Weights of a small mixture-of-experts language model, trained from scratch on English Wikipedia.
Size: 14 layers, vocabulary 16384, 5.5M parameters.
Experts: 8 experts in each of 14 layers, 48 SwiGLU neurons an expert, 1 pick a token, a sigmoid router, a shared expert of 64 neurons.
Training: a variant of Adam for the experts, 12664 steps.
Below are experts of layer 2 (counted from 0) of a mixture-of-experts language model. Rows are named router (the router's row for the expert), gate (a neuron's input weights, with its number), up (a neuron's input weights, with its number), down (a neuron's output weights, with its number) and show model dimensions 0-95. Each number is 128 + 24 x the weight over its row's rms, rounded and kept within 0 to 255. Numbers have three digits each.
Before each expert's rows: "comes after" lists some tokens at least twice as common just before its tokens as in all text. This comes from a sample of Wikipedia text that the model never trained on. Tokens count by the router's weight.

# expert 2
comes after: " | ", "1", " ", "–", "| ", "2"
router:156096092135118139193129116074141161126138122134153133147142131192140127127101102109108138162133130100109118143162115097091088121154112113125109134135113169120115144143070134133118149142126116095109122128101115141117157123167107138110172151126098109140106120141091081076118117155107138148
gate22:200133107144149126155127135122179132121159159127124137145143124148155123113117144117171111137096089141155119167119131102123134158106142102099121092133116155134115132080122168115122114133143170136080107092178142079100127149156136149123101118125090143155149103109134103114072126129134153126
up22:158132135154163132143142132125093126140169135097132091121150091126160118151107130115149129173098097126123134128120113141125116134150104068122091101141086119160097128102088106092136079075095166154114139084138121107112138159177114149145145087126124123128141105123107130164106162116141118116
down22:111122143141105150098115114100055129117148143126131154110128144148154114057116121085142114125109178122094131164129138110101124139129140109094116096131125131117122115158109089133181071150142084127106143138163131106147148152112174112115136137110126128145124096109107092151135120159156123164
gate23:146106132095135113131135117120166144155122134133170112095118159134128130130142106163131140134138105097149125084078124053123171141135104162121153142131141151104129157142112176145157170159145136117082118168140096143120110155099112144117137150113177121103149176116162118094129126109143134147
up23:137147102119102139173118114160140149102160144114152136113157104137160109130070150110078126132167096116130152142082095101124117150112134149135122148111115144146147123159119146134158204166120146099126114127091123120146143132130079158139129126145147114104089134097150088138137080103148122139
down23:162164111154099155110134122112073182139091139111120134134151113107112130120102115122089169168131078133139148138106115115113151130131091128113072124117162155110104123124117136143112154142115146134098179125083054125134121124131135115125115128141093164118118126125126103080130153111127112168
gate24:104127091139136129172124137120159105067145120123139136161090135148129140131103112171099101150143151141133135164154099115094130137162084078130134131108100141132139114115126117104125138134147139061150113131093181134115128116111159127096112108110090074144133094160144096122099137150121133155
up24:067079135121132107110120146138107113147147126150144172149100098150143138155166146107117121103152159137112129134135153160160152104138129185146105108134085107124126087127135128146100127109142087169117139134113117101163123137146112086148143131111138126129099110140119136116157172091150133055
down24:129143113143132094128110117139130123159132115122080081134134164175087137101083125133116113130135134097150159134106099183148126100123168096147153155101159176106153115141124132122088131163123136105109143107099110120096156104146152142106120134098092122131163110139093130090115120113164098169
gate25:158131104172112128141146162108164146128087149111110131126163101142101114060103172146107136132125101147144117141149107112105131141094158140113106109152135121133117140133116092097102082157155105133122154129176166105124212122138155138119151157116132118112124133137151088153107133129137152126
up25:191162146119106085159168189120169130144152132098068149166154093143088121121135132108101141158126099107099129089106123138158116148129144128137107125134089109146129139115128117123191135134111132115091125135123140096107111148112122086126135116135129158137140117158157100092126158131122124141
down25:122107113134109159096095138140097151115111138134163101084130162120154108102077136125137119136144192135130090158113131147115113102127128104106172103108163177099114146111140112124126145122135128155124137118139136123160158141143083120146160142074126079108143157124099119151187117120131167130
gate26:116156131128135110114121106114126157201111100107112121136158135158134074152122098116095129123121123138144139126156100085105071138132160091136093103118140108137142144139112101124107086121145149148143131145130111094169131113148169141141142152135119121138097092155091090109150127091074139157
up26:118122160164145114105146157108141145101149135064102136125173140122075151102141149132138118111094088115143135124127162117159135118076105146117106114181112140106126124129127130078120121097149137174169127123162094105159126166133144116125126132140138125116106128120129160128074150115167159096
down26:125124126143133107114120138146130148123108121116137098108083149086133144102141106157122141134131112170116131089137135152118181146134136125135138093118166092115121111128161120063124137114122144151157136113143141088103121123162132097193147108177146098167106107137176133139130161153174143083
gate27:089098139138156120125139113094095119140130106182148166149124147138109144158132106122122086099133105171119136149137093135098117134140163105173110145118138149136107123138110169157115148114150113165157128125118115153091129120199146177141167097106118112136181091143115117105139133140104120107
up27:103134125145167152133132109118150105118149102114146187160131100131093169137134130130122135073100111157115145136128117099115106113107136094143138139142161150139140141151140140171129142124150134145151132175095127107155101148158168173073117100132088115172178136126085159120113113135102139128
down27:119128127123139169106122100088127126187132126138142117109104093156164099114089125125113100176124121095162144119128173155144128188158125171109143135148153119113107137125102125148115117138136137102124148140110129116131181125150129096116158132085117098100126101133102107123081146106172163165
gate28:174115121133145106166141173132128111140136097149147139092112133129133125135137109149124095082078163091132096136135149113138162099117167076180137102120104166173122155111094121172136173127124124157159131123123121136159161132135126140092105129118150123068146119132116119139135140144110162131
up28:193110124110106126118117109109130141176110103165108158101115183169137093128138109152111136101124136111149085103100141089168118092152140117149110127167129147142134131150088117147131107105131115183109103132167123113148106167101148124135094138119158141096090129129098141132146121149136161112
down28:113132154137126106154119083124108155120149109136107111135119115115132142104113145126107138116094175118131104099136133174115165128148165199142163177166116128112133133145134122117107104154090117151135139107125167090096154115181140114156127092115065147132181122123135102113141121114153138141
gate29:126108135113103122136128161138144095131149156156165154085140139055090081127112149160174126090112167131103122130114124131095146119137142131178152124118122144128142116128089111144138139114095103145139079086105176111132142122133137146154113124095170100110166143117112123118171142147111130141
up29:125119150115128121104145151142132143116111114145085067159119100175135137158127103130083133118097111085093116121142163155183165132128121105099163133144153098157156155124173124108172117117114163126151163147129113121148116146092128102103104138160126173128124107141160136170121111148134146140
down29:130087091135193158120109159115156143092117150163146103114161158163150122128120111064106089122141120139104090134143144100134127131117140087133147133131160125153122118194114128154153119162149125104152117163121099105144118118092089148134132114155106134116094150140141134144126135165130156161
gate30:137117103101121132108139104154121180135121145153164134124128143149122143137145080130138128158154118113159107141158146117181097137132132173147104109132143135132187171112105108149113130106121124150147134126129093111105113129093143111114179142134096156154086112153095139120135104184131138060
up30:175096136118094105097137162106109147102108140135123119102116166122099121147142111118162135160115154078143108113120149136179110131115123121130120076113145158136147191105132181146168132111126130137144092104138088122095116124105133126115143145155134182129082152124128142110137143170107160131
down30:096191151169156144174134134107076120149123140128143126122138109119132090166091149132148100114133117096160132152130167168187120117108138155116110166136122153080118159087131112159100113159129122134144139141101148132121138112113117125136150126122116140113125119094092069160119138157155139130
gate31:150122112134131147170163092082133117127108164136118099161107148122123122107137115130140136099143109163104095163146111103105109113113132089128118155122115137149122108070091119125166087144127084154121144171138099141162130085168124108116123164142108132151083140099084112144150161120129139162
up31:111130114118117132117104155186098114096129119143107152087155114149102145166099154104134124124168157124117181080075136148118148140172139117124135104138104159142141138124136145168093143130162168117153101136134124172100128110091165112163142084124150122135162126103132130112117092149145127118
down31:159101087090136114104116128160157170158164091113121113130151160141111117128142129118155110158100077114150174145131107124121142109093140147155125135122120099118160160145186142163158156127137088134105102112143115132088107131117120118087086127143147129097090116108145155120119127133074143111
gate32:137170148146171177147078130131154100132179139125121153125113136138164117098139154110131101112110121130086138147121111153141115162130200120119140112111101128147129117134170085083089137125139165137110081131109148122113139155140135115129134099125126128127187133157119104133086151100110119152
up32:110121146149148135127112131136149118078143114122106158166092102137142147140110116106128132168142178111109129107114169184114130158166183147146149157140123146100135140134120127173131154186128144132101071140119110130102099109139106120127133116124139111161145168176133092092108118110116102146
down32:096121084142141111123087120121142123159144135144138109129163194148187104122137155110127110124087148162150126126113156124147151088084127124130131114127145109151106100183086175104131127099121134113131124120161157159161141112113134111135096179134105095103149140155108143153148109146136109139
gate33:097123084113168128144146087115159118129155139108113142152136106176100152109148156117132108097140141114156149137132121134116111148108172190108157141149160131110166106122127141157112134182150086118114170152139155127127142105112147109090116123100093124107141110148121109090088111093116163151
up33:083153151164139123161132092123113163138112087106099147157111122167148152087100110130138152156096143077084101094142124120119114123147167146121174138142145124119138129122122152126107153086109113115098124148110173120127143124162110134096129121147123139163133099149089120116105135104057116121
down33:112134137143131161174128112085152118117137140135118114065128096124180125155117143126142117100150175146146144141149120126143111142154125094125122155113115171122104108149094120149115141151178146182138138094142127117153161087176139138104176171101090108137116155128104088122139126140126132141
gate34:140134083172118138059135120133135079092139151150120127107155144072115132105124122145132165131113078111185131138117112127101112128112091125161142134145115122072143090126131127113134086151150130119112141129143135118134132142125107093129116109140139116122086114180168158133134101151175140149
up34:163136111125166121187138159125152101110125115142157094122134111104114163133111133095151163143156120132130122146098121113123141148143126155121105108143129146123144135164084129114168087131151140121180136139144168130158117120155111109096168118117064118167073109115132097168096127122145158100
down34:128148124141122083161061131137081100125096102162115115109107129153097176113125140088154123115183120106100117109114158113105149144140158110094138127149150129126168152123084152126118117141120118158187134123137161102125087105158113137153102150146145142142151149150158124148126103135153110115
gate35:085137118115111099118141117171126138135177144190138119087111123115132127135091174108123138083126087116156115135095160134136139076115098123087149095132096121151136170098156166144148146097093137112133130114135154120122141102105098155139101114125099153113105149097141162140109105113116109105
up35:110134102146147116122131135126207120115116138139163128115113100112139117114138123165129138102133136134130126122132095102087173135132144133174154080125130098123132152105156124125101157126141128169118123075159142120157140111105120092126134100106205166104108172163122111084162124136128128127
down35:098123122174122116118083136067148107121147133191138155109127137108134128135097131100072134133148118146122096167122099140120100148096125176136149151093128150136085143116141176137157142126150098101111104100142131117094124165136121139130145175117153148113136111162124122151098088114157144124
gate36:116156127109162120137107148118172173122108124131122100126128101105138104168081131153100110139100121150102122159122136129067145080157068123141145109159115113132128158163139158095124181093095169104143137145103108146143158127108118151126104127084104160119122158123140137127146105119147106133
up36:111108124119093160110138126135159141143094151138149099118102167115137136088169099151158155110150107087172105092120142113182133153100100161133138121109167127092141127104118104133145080115151084154140146087146144131131122162116109093142138098154150109106144104125159098132120141168147102131
down36:106102125124094147121156136134151124138142140175131104163088164130121151118113147130119118088126129118117118138103129130161078123113146165095117112157140077128105135144089138109163089106143117110118128137159155097146089117117109137136135169085184138097130095128140100062109158138102145151
gate37:125127113112133136110076099115119108147169114118107116110159105164107115135099099135093161154117165160069183168184101120127107162146156124104134119108130138160163121106111114144089159143080138127147098136149127140125143116114157104165134153106140136151143153120131160113096116143112109109
up37:145122151149145128132126173121155135120113160140144142123120160131156106095151146121123072107133079113148119066084146143158111086115088155160119121160097128146125152156158162092111134130126156143101101120126107104150136154134127160090121123166107126082139100172127113116150113090153111130
down37:134130154086099149181093134116171156111119159127111121126116107118136145100113127117165102145103107109154143102117157142159164119130135121102154135148101095149080167142116134099134123129137133134104123116140110131163127197119127138114142058108114151122120154117091095115184115094130129160
gate38:131123141156128120163163106093128113079139141098090140092136122179154163122113138153110128112126112117054149153159115122126141160155150127117131130162139123127109115126122141095091106134137112124093121156139145143102131169147170132138139143111122101114126084133083118054114134151091132105
up38:092161098093085121110112133145129146128130108134135153133125169129131134094139149143111109140155046119137125088181119120124111144143116162148122093131183121144121113142133161114084118178149130111118163126084112109161146147125139138125109109148167138129132106148098100112154129123096140175
down38:132122160159123136157139099119113130153147144158104075108109092173145100148134131150121127142114156110139116184104105150110149101145161119121126145133122145120143104154099090161135141124142082153108111160142155156088104146189151128115126129106093105123139158113096137117077116084098110112
gate39:141112162134121136122142123131125125108158135149093119127161145125113151135110131126115109105133127180111159134114144091108136134148183112092105116101099145191156173124079085136128132108169145154123142092126094099142191143148157147163135093113101128154111126123126135113135131157148131074
up39:117116130121152114168137140112117155097150123147147158095088138099123151132093120169152155160105131123124160135082107115137126149138145088134136131124128148143120140134120137154168145165097088158159142056135114122114091149116113167125146106106182114141151101173139102134095098134121110088
down39:133180134161109124080160110185106140082171148104111103149155162144114142135112139146144129123099133154125156151170153127109159101149134109147124120136124149140138143142192164130102131078151157112087095107154112135137162142141144125163107121147122173109128138105140144115112126140099107142
gate40:112107157102138110155154121126198109101123120126140136152129109168119101121117114156109164119134101126094116131136123121118130125130120167157120149165114142138094115118122118128135167136093139103094090081073130145126157111170103087113130101079140117158142128132118136084149091129080115085
up40:107131087126113135171151150139112156153102112115151121162116121124094150134161099141151162115143074087089107142149119131109082134116103145156097131099134132118118146108118144139148082129164126131138120108075117171083138138181117082159116139119126108136151105130081130137163144144107145145
down40:169097099143145142123091126149126101135100129153096137100151136162103130116179155126158148130146156133118111082103103123100120111140152100107093092126144134135131134190139154073150123133139136148140186165119097158147098144116154103123167094116121140155120110123148135122103148120119077137
gate41:143129084156162132165108135109133130134209099124123128119148102160170159134135149139122109120119113165104121149116095095095116111150128093152127134177098151150106093143130141125078134128149157119132125154161139123096160125141150166168138117083140130135161131120126146067122111135133104126
up41:143149144139115138138136105109084113132107067112128126174130134141102108091129111088152164114144127101176096103106146132147076131131125094103132182117172125132158129136119117161183131131151084122107175130154128137115126104138137131093155126142139097109144148132146153161129175144140158145
down41:110120138122113111088139153120120086130085115164176069126126145093136105126137128119132119122139146132095133063143130102132160143112115130115143145162127134123092125094177161163135125081126107123157102095098136112144128161176099122136130165164116119078113139109128126128123104163162155137
gate42:144136088134133119104114153127116111172130126109147131128186121110106103131127132105128108121103112149144151140142121098097121155154190129139142119117129137115130139145122118116114076122125133118141140142144162084156190165174152147089139177097132103154132128190136111100092166104127156145
up42:101094106119136154155150095122176150090128137150178111147074149150114143090123112143118115119117099130121122091098119145084097159101103121122111124119120140147117133136120138163154151140129102127077122116133077124087079122106111135121085113130167130144163139088121103086113114150099108124
down42:169129157125142115133139133143184097088109076147114111128130114153181102164139111158139159115119094081148137123109099128157108127159064113113114132163106122141107111115126165139148146109139135154144118152153110165128132114115094126141143116151126153090164171110143163117131088132148121152
gate43:153113118152160112124149104112173113128118180094084145177136142137088138123126094104130139119130102116158121094137104105121098157145108118138138190159158123120111145116118136174130125115157100113142115131123136111125118121208119135118114109084087106124115127147120161113120106171166118150
up43:124138108134092132125141097142130175102143130159150147097131165168137112108125123178157131111140181133129105108149173115144156127080134184142127121124111131081108100133083138135114122110133092137162124153133114161103127111107159163134126191107081135144139138145131172140124152135104119118
down43:112137162134118141144130124106134175155130083090169133133147122076144093098109148163115101081159160133151117124156104153085124159140122127119174131158142156131118134136106122144112140136098133105110150105111116100118125125132096142120176139125109121191105163135090104130166152096123165151